Below are experts of layer 3 (counted from 0) of a mixture-of-experts language model. Rows are named gate (a neuron's input weights, with its number), up (a neuron's input weights, with its number) and show model dimensions 128-255. Each number is 128 + 24 x the weight over its row's rms, rounded and kept within 0 to 255. Numbers have three digits each.
Before each expert's rows: a language model's description of what the expert responds to. This comes from a sample of Wikipedia text that the model never trained on.

# expert 3
It responds to: Opening pieces of multi-piece Latinate words, mostly lowercase verbs and nouns, such as persu(ade), exc(ited), integr(ating), rec, comp.
gate0:124141130115155138117130145131140127125139160097139148128139134124109108137146137143124118174161172139129140066142081124148120171152090121128132126152133112095130132104120165153131105152135103086094104124127167108138116142099123068116099095157147146119123080166157100122118121148137135135149123128118110113143138100181129155139118142104124109162160163159105122129139096101122156106156
up0:148124163144125138153123151174176147121104082126125135101117142133074132162104154122106113130096115128112080135144134067100147137118117111117139118113156102164090131131123167109100109156131100112158149120082154112105099106104103154129164126099142137122148104155131098110196140085132098143142121123124099131128162142161133132121109140137126112165143129089138119104117144133100109126136
gate1:148127180160089164149128132116098099101117188150138143138150126129112151102128103100089123149156171113153119141144127135161143112192123144158146086142160060143139109152123149141157123143124137139093121141143128142155128114146100127163140148158115146118161085139130137139083149133146127132134103105146121142162150099116158171106141162169144175171141122148121147165102130137127133118136
up1:168100111148109080166108151139093153112125118117114139167128092184122123171114147141129142119132178166146134131162091182160099125144127114085151132112105150121123109124134140094190151127156125127110151156101126119126158156139086142125118127128120141123108148099117113133170136098110143135139131173171077106124092123143146135151133187105151130140093148147113126170126103174149129137147
gate2:123126128136140126109139173134106145080116116107089132124174147094127113169142118160106190114155082166141134138147154109134143132116058124149097117100117132110139116142094121096123111113122134155058159134132178130131141113159150128132127156094107153108085108138121125084113152097136136125112110151129126115126091142127138151129150137175133151104120176154090121110135108131101142113139
up2:122107125132107105120113119098144151097128113127149114117141131150160125109096131119056135131158159150170159115166126100141134105147178129080096058158158133176140088099131116165130150102125090173147152126140118135088143128096115155160114146144105096163161100129164131111162165162120133126163137157113108128129138105086115123123141124106119126122159136089131107083163119135129120147102
gate3:129146122117154124103108146138150095159138146135157158110132128145181114088176107125149164130132118128178158137122166163128089080103137147125130088128182137098103144099146168109116134139110138128134141146118103145141175103155162148107138083135104111127096095108123138161174116126124146131169109159108139126133114151143146153122125107149082154151114103065112124125106111132126097137120
up3:141145119102069104143161115129164101134111127168153115081116112118106075119082095107119117143085087126104153155142135117133131140120127132158162126140115160145136157117186131171088102122112128132145083148140096142098148146105107120146102111134108184115118126148104083099102119143142126101150129124116126090123117122091120103129136172179128125118136177154131157131118128129153095170115
gate4:128125114119110092069148137142109122139090108177137145140142135179125095098120166137129140109183151108126095136132085125113146114179164133101112075111137123128183148169131113159132137154071163127146146130180108137138085143109105139136128114104153067115130123116108080097115153134125146106130119102115141147146144138130134105117139191169119121101097138166119112143129120106128121133121
up4:135147121132101116144141113144147121113134098128160164152118147149150153117148143140150146113174133139126149153147137144147105163056107122111152133117073128163140103112136120123121080122145121144125120121174126167159094100127118136137195122130138175123158138089165105111102140094150103144140120131150093152081143108129134139136142156121154118147131163160078132189110145162159119091130
gate5:133141123151158110132117155143166135126129142087153143123100113130125122139140119127120104110130141149091119106096117086135074094150115092093154141173106120169115150157133065139138122117095170167118101116153112164133132154087133150124119198141122128113165102063167112121088112155118123131136126125078158091157144132123122129125106094153080133127138116149086111120151113221145153182126
up5:108158158138124120125090125090121103122195095135134143153098153148057136114148064157132144116142110136127095136153112124086090188106131117135097123117129122125124124131146108140134177113131175148152114150122118128110160146120174096149135156132079117100112095103113137109132139133115072135147130116107172109125105110138156172135138118138130108145171138105130057135146135142132147142122
gate6:122120100141099152147116126155127146123124144155143172166114131114105129129120147142137135123139154087143194094138141161130126126162109107114101111155089117099072169157163131159114133101142108061119123143123176110117124110129124148112111154133102119089143159115176129155145121152131116073108125126148149127152119120100090135146166126126149078107149132146134113132108124146134101161085
up6:114107110144124154118088168106100135149138130118092112136141155067079159119176142135138151149109116117131110057137131117172136151116108100140125098122112120079127122142135158139138129114127151125149075140093118129119135153149096138139116143093129118102114125112156129124082092135115134106176153141147106149151118119125127119143089157145124093133124168150135145112093111148195105096148
gate7:064148098135090134186137114124142131124100145103115145077122105123138080107092170160106123122093118096155167163129100067164133166133146117139094060103114150127133078100146146104138118166155149125129116147137135120129152119120142144078128115144122084092153134178132153169140102102117152139170135119177120118165144135102078108152104127152128115135122135141150135126113114114136149128114
up7:136113132086111106160115128101154069140072123135148180181135139112104142098150148145124127126110135110167153140112092132144156129118131121135149116110203098133119115148126126134167112142157138119129108116143162099132144126076117114133138130154133111154083116153142129117155126149120128120135153112137145088148109110093138152085137113129149108139156136120127108136104124134093148176150
gate8:129128148146145141116147126139066131079128137149144125132124147154151135149126158070136126091142134105146148145134149106177162125137152152143136110151097149120088109161127134130119129110147157133144115183130111132128119159150165088091100121135146123127125124103135175105152112142106110078124131164146152140171137109074155130143122119156080122129161108140110108168102086157115105135131
up8:155105132145123112115120110094119119119115094132107143099151094112140122101122096150151098178103148103104120185175115136169119110143157141123101131120101154119157131075102111146107169162124145135126125139120121154133124137168129102114182122151141107190093107127097121149112140124120149098126142118135132139110168119146166131071122156130143139102129144163118159095112108133119127127140
gate9:171168136125091160127143129108106097114096101162143154155168149154182137194062104117105141155106133096094152145135112137159152143103158132129083147131145147139135130116148190135136117154133136136134102114130159106102154157108146148093154093100125133181152092149149115144126107140102147139115124201103088087122106184154105141119142092090110132117142127110135105151114152130150121177156
up9:132106152148149095088117156161109134139081124099109123133129130168136132137101129103105125134153126173113132138095128157155102095138118112122105151104138112183114143163139168117111113133091102101136135118130124133145117144146125110142133177141085137118159127205121117146151167130113119117088146143108113145161129120158182153094135103118159102180100165124107155122127131158121124137110
gate10:139109131128147140143133081112109135106157117141121110138078149117124134078141142111096132147126129111155103105136127141189108071145138092163176149141124140118162136100165117102115128135112138120131153141118086157124133087139135150107120150121122116124160103092122101169139158127131123151163093173098092132111133109137124112091173125104112154094131129128112154137076107131130156126173
up10:130169146107116136109171099106106158102121075085146091121116116129119124120108153092133112083116114137123155116118154127123145096145122154102137176136130110103114153216148110127146137128111086109131144163114152121166119145082173112130123107140138079096125127128102161128119140162124135159140126127153105151089152107127116114090124127113137131153113114083152117140115167098144147115137
gate11:117122128130120122161125151150162094126106131123108127170171129064122149120126144110142101121169126123172119137138149111131131098150133132140111116142114165094123089174076141129121153119113138142165133165167127137126137097095175147180162112095145125124183138135122150104121106166098143127143114160115140111160102137177106132156099147143135166137116088133099149138127143152163092136094
up11:123109124114136106130144082146130145139173127133092154079092078123131099123103119141139104112127114109135123138143126169094132142114167128109115097161136153078132108087129112142118118120123131122093155118136122074133129107108119153142132083111111131137151125128142163121140112119136104105159151180099132147174108155115140125164126118128132119138131104174160091123155124173186091122154
gate12:160084118114090169128119154081136164132109148096087111134086136130137096137128121116123126124100109102121090160082129142156147138142136162129143147143164156113092128133161079129140093132130083139125096140187133107093124131122084130129105132133094092174165086098112141123090136138101141106168151149134091144164091149117119142112109099115159161125145128176105145143136122202091148124123
up12:055112164148092130146137129134103123093133101133131155174145149114118115146131166132127116136056116166136132133078164170148103088130140123103130144110098134127129139141076111138112146164090086138153099155105160116063077127156163104147150126129136154152130130118125090102155141138135121151125132166120108118138123118096133125107116130108113129123164101139126167070099117117092109105112
gate13:127141135113136137133140140130162100071155118123147158122133161101118122140087098194125135124148126172121091091177085127140126093133132142074132140112096123133107142169135102171133129116131158106151131156134133161073152101091180144149136122143124115152132104140136132114119117121152142127108140130144142111128085155129115123171075135115131148101152145122115110111113141111143102116147
up13:106134119141092110122111114184129148081128146137142149135130122097085122126100131135129165166120119137159114090098138113175091128110134119138083141128138107102119145166137123181081122080155136150113131125122155141126133128111140125130124094115143128108143095115145142109136152128150112163145135090162126142085132142122121141125141151141106134104094122142117136080099132140137138132137
gate14:107095129100128107126127135126136115120146088117107140140168136118103145086095113065145114098152121117137120132113113156163110132135116105175095110133114122154077121135149165164159085155126176137123132125162118074132117120146149159174138146110143103122111143174091100134155177158122135169123147135129138121136089134108119154161089182125098138111120145119151104096129142142116107095083
up14:155085124122141091141108128122104138099099160114142144175106125132110072175163160128094127096133133140136125085093129104118149084097121151125124105139115130115119154091183113139111144126146132128131129103131064108132093135077178094151118135110122158145150076150146112135147113135115086132109134119176149146093139103114137124074128149157146138111124149122112140138191122100149122133094
gate15:154156188119115107141108126129107136086153136219155139130125123117129135127100131139109094188121126123142133140110101126151115133150056120095112082144131110102127101129165084143128139108096145143122167121123137122138127117107144118140134133133097114130134131151174122147113105130173125149121093092163124130133090093117149145100144125170131122119115175113160113129066110127162131166174
up15:102156160140130140143111115076126140154150170094099096124159104177130154141154110131118097170103128134157143149159137116126133123107183132114113094086136132119155125155119083148133167119131149123131173137105134143103126141100099186101105100127169150161147120134135112118151082107128132131095128154098102139118076147115134132097144131142121124113097136118106110098148119157150125115137
gate16:148161115126154143129140150138111062074119123157104133097137158125133107120161104106083175127141161140110137111182147191129066128106149106130148106122118143116125130125135131094113109097130143138125117149100130116140138121120154144099135123123089154135139138049118091153118159142108118118150103109128162122110147146135148125084093142155135101101167099125125100090136129081122161109147
up16:142125105127188131124137085161150115137087104149123117189143151149120120087127161142122158077120139118116123108127094139200163131126194127150166113123115096106139122110133142159125125115110146178100140122113121130105154118146134109150130128114111093091137142128167108092123147098106128110104126159130157149109157141121161123102173109116149129144135121083136137143146141103183114125107
gate17:111096104142119105091133117115109102114096173141161143120131189145127128127131142136109163094162112116128077219139114101109153125184144116132127159172133126082133115143107139145057116158122081115128117108071142114111149125104154105151148148129104095123127140146117105103130124129118145125120168102135075119131145110147145135167130108149114117141129110140127069121109154114133116125121
up17:113099098161154077122145137095135117126087110182128146145177139129119125171132121180136117119126138142138129137124122108099140090123111133097102132154111126092136148139170137156085167159162113120109122137151164130143123139138137140126114171155103130135143166127105138112094122143139095175095146153129150106137133126161150122118117088118142146168122117131113128128128158113109129135141
gate18:130150080136093101148097097121091102097162144149171117069113132135119083156173075141139141121105104113119119120142087134152146127138131132120107126125103129121086130157128142127122090141146161108125157142140151139091128140153085107177142125158126087150172137127203163133113152142125136107135122136112123166111113117145121127119103118143147123106134105129137135135111112177128109122105
up18:114112176154108125129055148077179133124189147139118099156074140117144124111137104161110092156097145093153112154101166107128125120106127133111122152146135114106125123111136152136124121068103121107140147108142101159081155096153143147083124130100117119116116135127097128118112136148137145113162117136129149069150143156089117144125117155120137103170109146095158112142153144158151161144123
gate19:162106106060110151117118135126112143170106134123109136119157165153131135099125124129091079088079116139155150142159128118131143113145103146151089141164077132149146119126133105127103053123110156133114179138124157163130105134142121121085109124169119105098071138112141133105151127082125149135121062080124136113123140170141131129143109140138144128173141103136157118129086132145109129139150
up19:121096122091109182091124118159115114126139118140132134136103150127109142130132142152077113163142073158141136168124149110116140111137143133122138104155159134110188100188108095131096133185139128102148109140122119190104159117125146137132117124132135117116143127129110102145171180181134105102148120113154103131143145107154139144146130155115123110123141148084141144106175122124166117128095
gate20:145145131156152105141089116129147156127141152142135159097131123168134141143095118124123138113176192136126103161134128140137108117118145120167083140148123100097105125114135101122107092105105134092129159142104066065167139112121149158134118164130133124129107090118154114116150119117121122145121141118137104163162136197082164150138132122130137137101109119100152182143093117088143125125158
up20:132103117138135097113114127125124109151139102099127134133150106092144063096167162095168094141129127136151150117151127132116102086117111142108150177151141143104165148096135107109123133118144126142134133111131124124110150185074086131133169133095114105137175162129129085159180128117172126148149092108141147136124114167149083154148140114105157132123131104134110126143132120103130129148127
gate21:119165117078098134141124124134144149150113100120053149117162130149125140114141150076123134136150092126135144167097101127133155146130150166072147116145136156105161102179138151148144096108109105146108139158093114155108106125119128154164112182125137152152134112114149106117147192157128135124159099151117119146091143164152133137134156111130143110139127142127110083093130089120152091131131
up21:070172104103135120134099157119128146130139148115162146144110158140136099120157114131206111079141143163125118105124127108137131123107123127097126122101148120107142142116162125145117125142106176122126096168105115150138157130118118128058168123102106137093145101117152155147152153164105112105104166121138143127132143117088120152159141128069143078120083100124130138131129129161174099119099
gate22:143093186091166196141152131138073133116133126127133146154130140136151134124134146138137136126125115157083127095107108079117101114158140141116111091120146128124140125119121155135083116187116097164128131138131130140105133113133108188086138181113120114105113092133076103116130108100150154102113177129115153099079092134128157143124157156134102092149108138138112122150112069145164128140087
up22:142154121124144131171125142116120129136079147125113124151143118136142110096110128123090175157162143073085101116112171098174129111092132139163117164127154136111138077129138103174127137126149140116150126164118132118139130078112090144143140134083141129118091148129131081168102157158138138111126119138120125159099143123143169174116143131124139144096141099136137069147158136138121131215131
gate23:114134098146097156111146091122148131097153110132112125137125155063149125127117101116099130144163101086139140114105112142110102131122140158143114100086129121075145115153127107101153119094150119094113131144094144149152111125121095170126150161123130108130135109109117102132175132149080139097142118155123149069135117122122130154165102142130155145156139120148147140133121155099146143146142
up23:135179158108139164125110155161130116142114151117123167135083169149164105124140113121120121092103149157123146112100127121102103139120102148131122126112114118094080095123169129129103148140125100195124121149122126124144115119114128131174119110136182177119148159137112105129106100141136068109122159125163146103156159097133143129174159168108096148147142158110140123121097111171134107139080
gate24:109092126167092137129099115172132153086140154101128095148111089125132156148096121146169091149153069192168128114129126137132115151111155102147113129135137120130078108162146131146119105123129145132132100129197124126166137148096127116138125144128165091153133136144122097109104119138110141113153095185123157135119153101125098104136131127093162113123177148124115117100164171146164151175133
up24:132121114095151115141136116106105110090149088141079111106156193143155138074125141118116136108141143160134145129102094098122139112171127124127144187143113147150135133155141104109062149119146154145161113160169124093124101141138117139154163141142147115124080120148154171161123100127132160128178111168145123103146110146115135185147159121110157079131141178101163163150137135133155133150122
gate25:125127119116117122091141146136145097153085142113082117129126111117135111138120104152077150164120145099109143110089122143115158142147157125157133108139109121081130150140114140158122101146129107132125112121175098094118138139087138086130120133133096142124108143127131141131105111073096131120133108129089094114116123121070103089127123157080124086104097138142111150102120133197204107114142
up25:104161100129087140107138161141164125118116099106139108118160131102100133130155126134144127142094126151137139092084116133150137165131153109136152145109107105092128151143150134115104139185145116123143110127136061105154113213140153131080152170126122122141172072130158148136136153107124139126155144103137096127112156151100145111078149130130138098120148128115113076138110139150125123171149